config.yaml
num_hidden_layers: 12
hidden_size: 256
n_experts: 16
experts_per_token: 1
d_expert: 144
d_shared_expert: 0
hidden_act: "swiglu"
moe_layers: [1, 2, 3, 4, 5, 6, 7, 8, 9, 10, 11]
router_score: "sigmoid"
normalize_top_k: false
routed_scale: 2.0
balance_loss: 0.00201
balance_bias: true
router_bias: true
scale_expert_input: true
init_std_router: 0.00674
lr_router: 0.00109
vocab_size: 17241
norm: "layernorm"
norm_eps: 1e-05
tie_word_embeddings: false
optimizer: "muon_variant"
learning_rate: 0.0052
beta1: 0.95
batch_tokens: [16384, 32768, 65536]
max_seq_len: 256
train_tokens: 209500000
max_steps: 5720
dataset: "wikipedia_en"
Below are experts of layer 3 (counted from 0) of a mixture-of-experts language model. Rows are named router (the router's row for the expert), gate (a neuron's input weights, with its number), up (a neuron's input weights, with its number) and show model dimensions 0-255. Each number is 128 + 24 x the weight over its row's rms, rounded and kept within 0 to 255. Numbers have three digits each.
After each expert's rows: a language model's description of what the expert responds to. This comes from a sample of Wikipedia text that the model never trained on.

# expert 8
router:147143120136090175100136101120143100118075134131091113120166135119149121158107115153094126117163153128125158132096130093130140083178180094159120107130115148099083152102169183143124145149134130142112127196151110117144145087103141128110147095121164134142152131166136133150137136100134115159153163132157110128168140121105085117146081115109114128122133140138108152137077143157119168125136151108104138095126152152111147143140129164088120087138121120117156110128080132117109072134149150139149087141146091134079156155137103137141122128112104141143077115092110136088133127145127122121147096089152151134147079155144170092129164115161148120131125125151154134127121165121123115133106110128117136131123086114154140137112160144140093116132138130104133117129172180112130150070091093
gate0:108162154118155116144124082114066113114133137159129125146142146101116134083103123145143068131138172098125128123077133145094143093105159109086120125178135093130121149154082121145154119129110130133100136067162116104089101126113147149139095151138150134119104074102156092099167165104071122132132138119136135126135127115109184168147150125097134135112137116143165121154158150129159125134137118131121120108119169128155134154111129161108146111108089122112134165117162118140116133132113126124175157120127100135171118134088131143157150119102105140143154147115146155157121128168110131130119109167140116103128091125187108145141130123119119204123147101143151135180089098117149101121128077147154140142116094096103125149147146120149128117169094149149110107123106137144180134157136145
up0:134136097146092131127139116163096108128125128118158128108133131127136137154132128143138128101155116136130131117138117117162081177146140142202128146127128162113154133153171123091116124154148121165130141177080121104164163154106144076158139126079094106132143085122131160093079153124139109079145128138148125114147124134132151107133139144116097108121126089132127167152138156097150147116121162118144126136112128124085091112122070112163109158119176107146136134121150096071170110100118101115162122101146132120081122144136165123125087126109142102135083122123108132121148149104140121160155167132103104135108113110117106101148143095091107081120131154107104119097168147151113124147133113158125130117158206121127147148096160161144131161119123153092136102139154145163099111077123118
Description: Short pieces near the start of names and capitalized words, such as S-om-e, B-en-jamin, Tom, Dan, Ham.

# expert 9
router:175077148105117137139111153125142080167087106151143103137156168116151134128114130143085066100190155111125151116141174128143142125112142136116155135149132095093155109118119125121144140157135119143114119138123117087119145139148144122137147073164142130087129131154093131146112140144134102087088158181146125116119104121101129098133112087120130118082161145135130126138112122124089128147092154112166146129136175124109180138165101116155085104103141121096126109159067136151099129153126127144138079138137133132124117119113144132166129138119098121155112125160173155132117146109142165158159130098145147099133130116123132134140176139092143131103147147160149162121080165081107104110109109126186153114086103119090106138119134148118117110124126112141116162166114138102163124116094087
gate0:116129176153161151143106118130084136128098134142124094162157124123105149097095136133120144118124153100116115150135138121111134083131139103122113138171118095107162168146138059153198111131129153104081122126148132118081105111110163137130080115152123109109098090125162126127133110112134132147135127133144102132092113098097167118163145130101134153105122094126152111165137123133114136160153155172131135120132134118119144178126144153142138100138079135142136115147130153168081176159094125129144159128118125129138097129107136134152155120121105132166136128134135150132125104213119118096116088145136120125132094104149118169180123124121106130143093098143131118167088160133148120143135063148177159085118108095089181157102156165123130105130121137145102111136120138159147122153116151
up0:140160114142075135107136137118087084119139149128134121086112095110138087131133097157158128126128115120114104109129129146136077136117123173178131123134117152162167126122128138119104134138119115161113128154103127152141133163139122097116161147123124126130154136126115146133122149122139112127146140128117139117153113162177118104100105115150126113166111131115152167158114131079156093104128141105154096110112163145125093110087122149125114146136177075144166136111123101117170069139139131130154099115126121086102149166135155143164107119096143100138085092119137094125116149128129098201144193140068134158140128126137125118163169104103103110094132146103084117095151104122123125145142112114116121113154159163134117119088142161146134113147080143092154101146167168157121145098183104
Description: Words in sports and career biographies such as team, league, club, season, won, and compound pieces like ball-park, back-up, tack-les.

# expert 13
router:159081107128133131137121135067117161153102101121107153166161134125130097126133109141070130135139155145080142110107135125144155111078162143194126139105143090096129128094146144106126146113137081163181149142137130117142112139129123102077127113160114119121139100146080127169173097139126091120121197176111152142159137080121116114115142122138170161149144123143149140166115112143122103110136101116143094124127161113099136128127139134144100139082137102107097125142106143127121107155122096116119101134175119126126164151118154154125134095149101141149096134144104101135122111153107164178129113124113118102142095102137165119115170093117152091139130127151146141155135141097112055126138112094159149105135118144141084112074119153126125152136139128139127131126119162096162165136129100
gate0:123170121158155152128126101105095145109133106152126137142121130122097144083114141137130124127117151123114083132080095139158136105115157112138097121197175130108127119158114099143195131151124139106106124084150158155087115130124157118123134129145131114075139097115153121130112144124089140120125112127121119133107109162094158110164140141108123166111117128118147098125139123134110117145162091155132124121135134102135119192144154159124115107069094123133160146124140122150118199146119139120132124132138121127106137114077126112150149158151120157144130098117159140093131068186105189086102143154142119114168106127169099162116159160138141150141131098078165138174117134114137089125117084128144132146139073062109160136152148124125144117123108153142100126122118140131165124140121116
up0:125136138155094137114126110134130119112118158127150128124118104127174138119105133097144103108142107088125126098136096106119100160128143179158143151107091172139149135138146113125107160133129119175131132151128081063181149165103119147156142141086093131162134143151130171129106137113138135133162109128123136138151120160160085106105136100171118100147086113134142133181181156100153094108121156097109118153118105158115105104120114143127130127171147143140146122115126126145159075107155120128133124128127096081120106154146170134160107124107136127140096088141115130147098165153100091182143117114111141114123093113095133094157166081113102109109153165163065099084147130137143138133169133114134126092148168150143096122095140137125116098137118144079153115150161164137112140108130124
Description: Word-final suffixes -ly, -ed, -ing, -er attached to stems (natural-ly, govern-ing), and quantifiers or ordinals like many, some, first, fourth, largest.

# expert 10
router:145047105102136130134129175112130098114094136108134137153178187148175158180136064140147138075164185144127152115117134113122168072130124112128130138143136123115152122118128142153131125125114113127141140111145114095129148137166108153144121088132172118139131106116132119123151124142095138161144157164088142117082088128131154131125122104133118109124133138110112153159087100134127135110088154114107119092159099156165087164126128145117131105108133123125143141153093152151100102115125089148164117142125090132160122151103102138163131109122115160136103125090133154156146127103114113133142104096103148121177104123146142136106166155128168159140150134161152110139115153143090076092103136144106116117093135151119100156094087107157133112159121154134135110162134141106118089111096093
gate0:083141152147135140162099091105101107109166128139127090148132159139125127116129101150147120125125171089113108148129136138110131115133187083131118135171114090137147133175086081148184130139096131158139134098185153128075143118136157139120119100141151146111103098150148125117139138117068166109104108161101137152123128096131160152141157188087126138119140115150175138121148102117144126151146102134140135123092139145138140162118122128154107100095110121128149136121136095135103174152121128151119146119154129165156125095123138105125149104119112138153094122119171114132127114170118147078114135128100124108135099128189109132127135128140094111122156073166196093174085117102161120146116105141151158122138104100119171139151127119123108119115112134122095124096096119111177115116134110
up0:163120118119081177127146121147107100106153140126119173134129112118115171127137164142155092141138098136119095100095157117140117154144105123146109139113132152083142125130151157106090150175132114160105107153114079103172121168110157103142141154094095136136103116119097136109122103079160114126149134141112121104115137147121140090147138125153100095112105110115126145182131142083174127115137178112158102139104133116122103132116128141133131124148145101148147132110168126123189058120146142145150149103110101082116133147148105151139107131097149115122111138124124129141132149105161098173126160113135128125100115115126122111140144073093093136140153139115084112072195130136102138133159157128107108119167170139121084140086146138114120134134110127121146141133141162160075156105154175
Description: Inner and final word pieces like ent, ist, ic, ch, plus commas after names and year ranges like –199.

# expert 7
router:151146098159127107118148118117127130129152114147135137131146143138122126135133125166134112128133173151118116130089169137120157117098112117139141166108097104142102141067131164084143144109119104136178129142151089099152147124136120115125162110178137154136134112143077133102144117137149120138161151151122158134186123103205101098131106182120117129118128114182141153099100095136154112137133123111113146116143162148113101144154102095163078114094122075092094134125095141138107136110152143149161116133148097138134136137144096127101132116094109147168091113126145149139125141119105113166114138102101164168149096136141157159087162152122113156122122119132169143113097181101110089115146090146182131120103115110100101129070123102139109127117139123121085105100149114069144133127116111
gate0:131175163145147143114116113139090091099121151142135106156115135128091142086123120168108105146131162102150127123118124150120181096127177111136119113160111115131146150164086097144172113178091139114071133082169140113097115141117149143135087115150162138096116091138138112140096153111145152135128112103161133129117079128139181134166143150141157132075133124153161130108127124135123122135123129143121139113091107139121153199130130155125088110092069106129147112136107104148111122135126151139114132099136089140130131125117113146128161124146095139141114129136154126087135088176087163109127116154133113107146104099175124136128134147123154114129144097117177126165135111139125110112162087165136190143131114081109174143099160112112127113127118134147137134149103146138196089123121131
up0:128128094136088155117147132131099094119155122113155136093143115127138101129112128127133109118120107169119108131115127142141101178134138145149152132125122149130162149129186122115113148151146113139159128163131125093126128115113096144124156132103095136136122121137106167122107133137110100118173136138158132114160128149140118089108114096146073123105111106147140138176163152090178115102128177080096120118140113118134098107103092136100144148095149103158133132138140095148186106140113108168150151153144089108126101141112167107195079135092165106113103107136120175157132155141135115170143150125082105134100133125101121098162151075128114133146142160155066146087164112151135145114110117093120137109137176152126146115082122113143136124157089104093118099142157156149108138085159136
Description: Prepositions in, on, at, along after located or verbs, plus place nouns like building, Street, River, railway, and coordinates °W.

# expert 6
router:134122125130106162121130122138159098141156110156078108148188138154124171149112137134113123148125167130130119142110148105115136111149122077109138166109121152122100155104119138139132129121149159087148164173192165136172127073158125095102157136171162098130133089185112123141116126157096116168125163098130124116155133158105138123149118110095107120099130144116074111096132121105117149144118171164140137105130131121107119158134159130166133079154148097074139095164098126134099120134121131163153114136151136132119158134080134136148097132092095105170114146144136122136093112173143110124158083116136143161121096139124106111114152148171117118111144124115100113133082167094102089115136124122168166091141121124098143121104102126113100117097109166147096134154153139115123139094127118
gate0:118129168117166126136066112135088118104138120142125112195149121116099143075085119141119098151137136099167119108102145160145150114123168115137124096188132073150152140124118088113160136150123129118108138104151166111089120137089145128110102125149142151127114080153120126107144165110127126144119115140158100113110127109097172153133122157121131157093136109116166108128166117122112112135165125135095146108103115119140125185129136162121138120123050135108115105115132142160126134114127170107148171154143119104165137146117152112140179146120127156148109131127168100093089087174139112100130121169119098098160119113154122159157135130133142158137155086144168105150127118107142118133138113135172134113133077084105158126153111161132174094122120157136116137125109119139124122177154126
up0:163151120201109132110153106158091081132154153132164155093112106094168127149120134130172127125138108142118111126157133105152104135111136130182145118099103156133133156125149140126137155139139119146135123147104127083130122138138140139124134142101086128118118139159112157121142119150136107136133121109126159148152108149185130064127122137158108103105117104116150136177133160068165157096157154111112111114093133131110133107103109133143135108152162108127140130116140078108168081120132086115134136073133073122096147131152144156190072107116124116102092109166113129123149136139125109156159201103089113130058109120088116116154156102140116096118137156138100145121144131150104125152118109130128128156135164165100113121116116125127114126161122126092128115127131166159125130090129109
Description: Participles, adjectives and particles following was, were, be, is, such as delivered, placed, meant, down, able.

# expert 4
router:156105096137112141121124125124168101100129109160115112107142157119103178132138090160093110140150144098101127162090173074122191113122106110158156137158123150113152132137143175113122134101108134163139141139143141125148140132116148146096164121150137140142131118150115109126103105130083107132160182150130106132138139077138120106145104133122134154132159131161120157114155131100078104115134099081075122102144183152115113119161153100116129079139125110081131073190093121124099128134148159144143121153143104096129167128090117143072132153129129142162113144123142100155126138139132136162126147087131152121109075137108120105097152155149122132126140116109181160154135156113138082130143093140166131094120114150115072162125108122130126098138114136124126113100127143115119158121125082
gate0:087139139146140122126099122149107098143113131125117092156140112125134132102097161158144093129127159121185112121112108159140188109136173128120141128198143156149178153170102088160175112145145136110114131091173120107098112116144177141114132134134149095080109084129137110111150149122103154142125125140125095127116094146136187123114161103125133110088090115163181105155132089151133117143139121130122124093102144112154105186123117170123093118089084130129126177150116118145099147141131170136124130143146117146142089116101123113148107135145127125157129128115135136142119107194112159080107166147098133104138097109129118164139131120097146145136145101151150135134121105119140104142136086136146138115136111096115139144107156151134111076161152124149091152134087118153170111150107122
up0:163160118143090129096139095135094127102144138148166143115110122143138132134106099140166128108143130163136091121113100114124112159144134148154109118126153143095176122113150120121123182157151120166097144135117110120138136151123139122130138169094095162156126105134133131103121131118166114123142074125123141119126097133098168091117105144158128134109146104075132186168164174079152119123164155134125109125143119130120088100061136139092179146124145105139114118111156073137172080135131134122131123120124122099133121196129166116153094132097146112138066112112116144114106164137101098115142134156104116134142124113125150113149130136099116122141158118154088130126159154148131125093158125128130128114100159188102091141102153142140094110140062152124101137145167160135099131108157128
Description: Tokens opening a new sentence, line or list item, especially dashes and In, On, According, During, after periods or pipes.

# expert 5
router:112127142121135122144136121104121106121095104111094125072175130126117133190126136159131137114150116124103125173088163107120150100172128059189117113156179148118085163070158172122106146120124114132140162120140091106146087114109103156126149086124156132131126069134131127115148085133125088156136113131142143145135105120154083091157125130134154163155150132141112158121128123129136112108159115104092125152131103114112146102163137163127091109153122116131150065157083145128098123159101117149125074169137126118109157148087114133141104120118121147154143158091128106153080148123158138164117109142121117099123121157153115136147173122126122109136146133133173161105140138089146128106143125173118105117124128130130122164133151100154132114124133143131091118157161144094159114160150134
gate0:146159095130165119139114104092067099152132135145108138131130127095122147107122132125128077115120178125153130143098126150109139085126173104099146123188121083137108138139087110109150178134131122138122116064157128132076091132104120126155108133165140144107126084140138146116122137117068148131150110150157107110135077115106159171163148159148128135099137105130136127162112129113108122136138101144153121130122150131142116185115169147100120144100067123116117117175127120148099133118122145160114143118137129130135096135089128141151169120120132126150126136128156114130111102201134165099128111121131086109148117119161165139180146141100156160133167110134140099154138099109135130117149078123129172132166089139117165111111150133127117098145087155099155137109087125118168144139133110
up0:162127117148097165107145107150114111102117112104126111113132126139159107148116149117145147142110120124133090132134150104141087186163121150173107123104117161125133162118164185135109145137157124130112138196110120124165127117125128105157134143078108131135135116166063131131141107094147121132149119139141155112136132172130114104114090095127064133139137084130152139135158135085161114099163184142158112122148129144121105125125094157144155138102163133156115117115156090120153062143142110130163116091115118120106157130123162141138104129089123120120108101114101126093123148105144077178133141125122149123094143095124149095150122093129106084123163154143092128131147148150149139103109130122100090120092187126127125120101161134172118121132095129120112122140170206119113129129139119
Description: Subject pronouns he/she, conjunction "and", copulas is/was, and infobox section heads or fields like Services, Personal information, Animalia.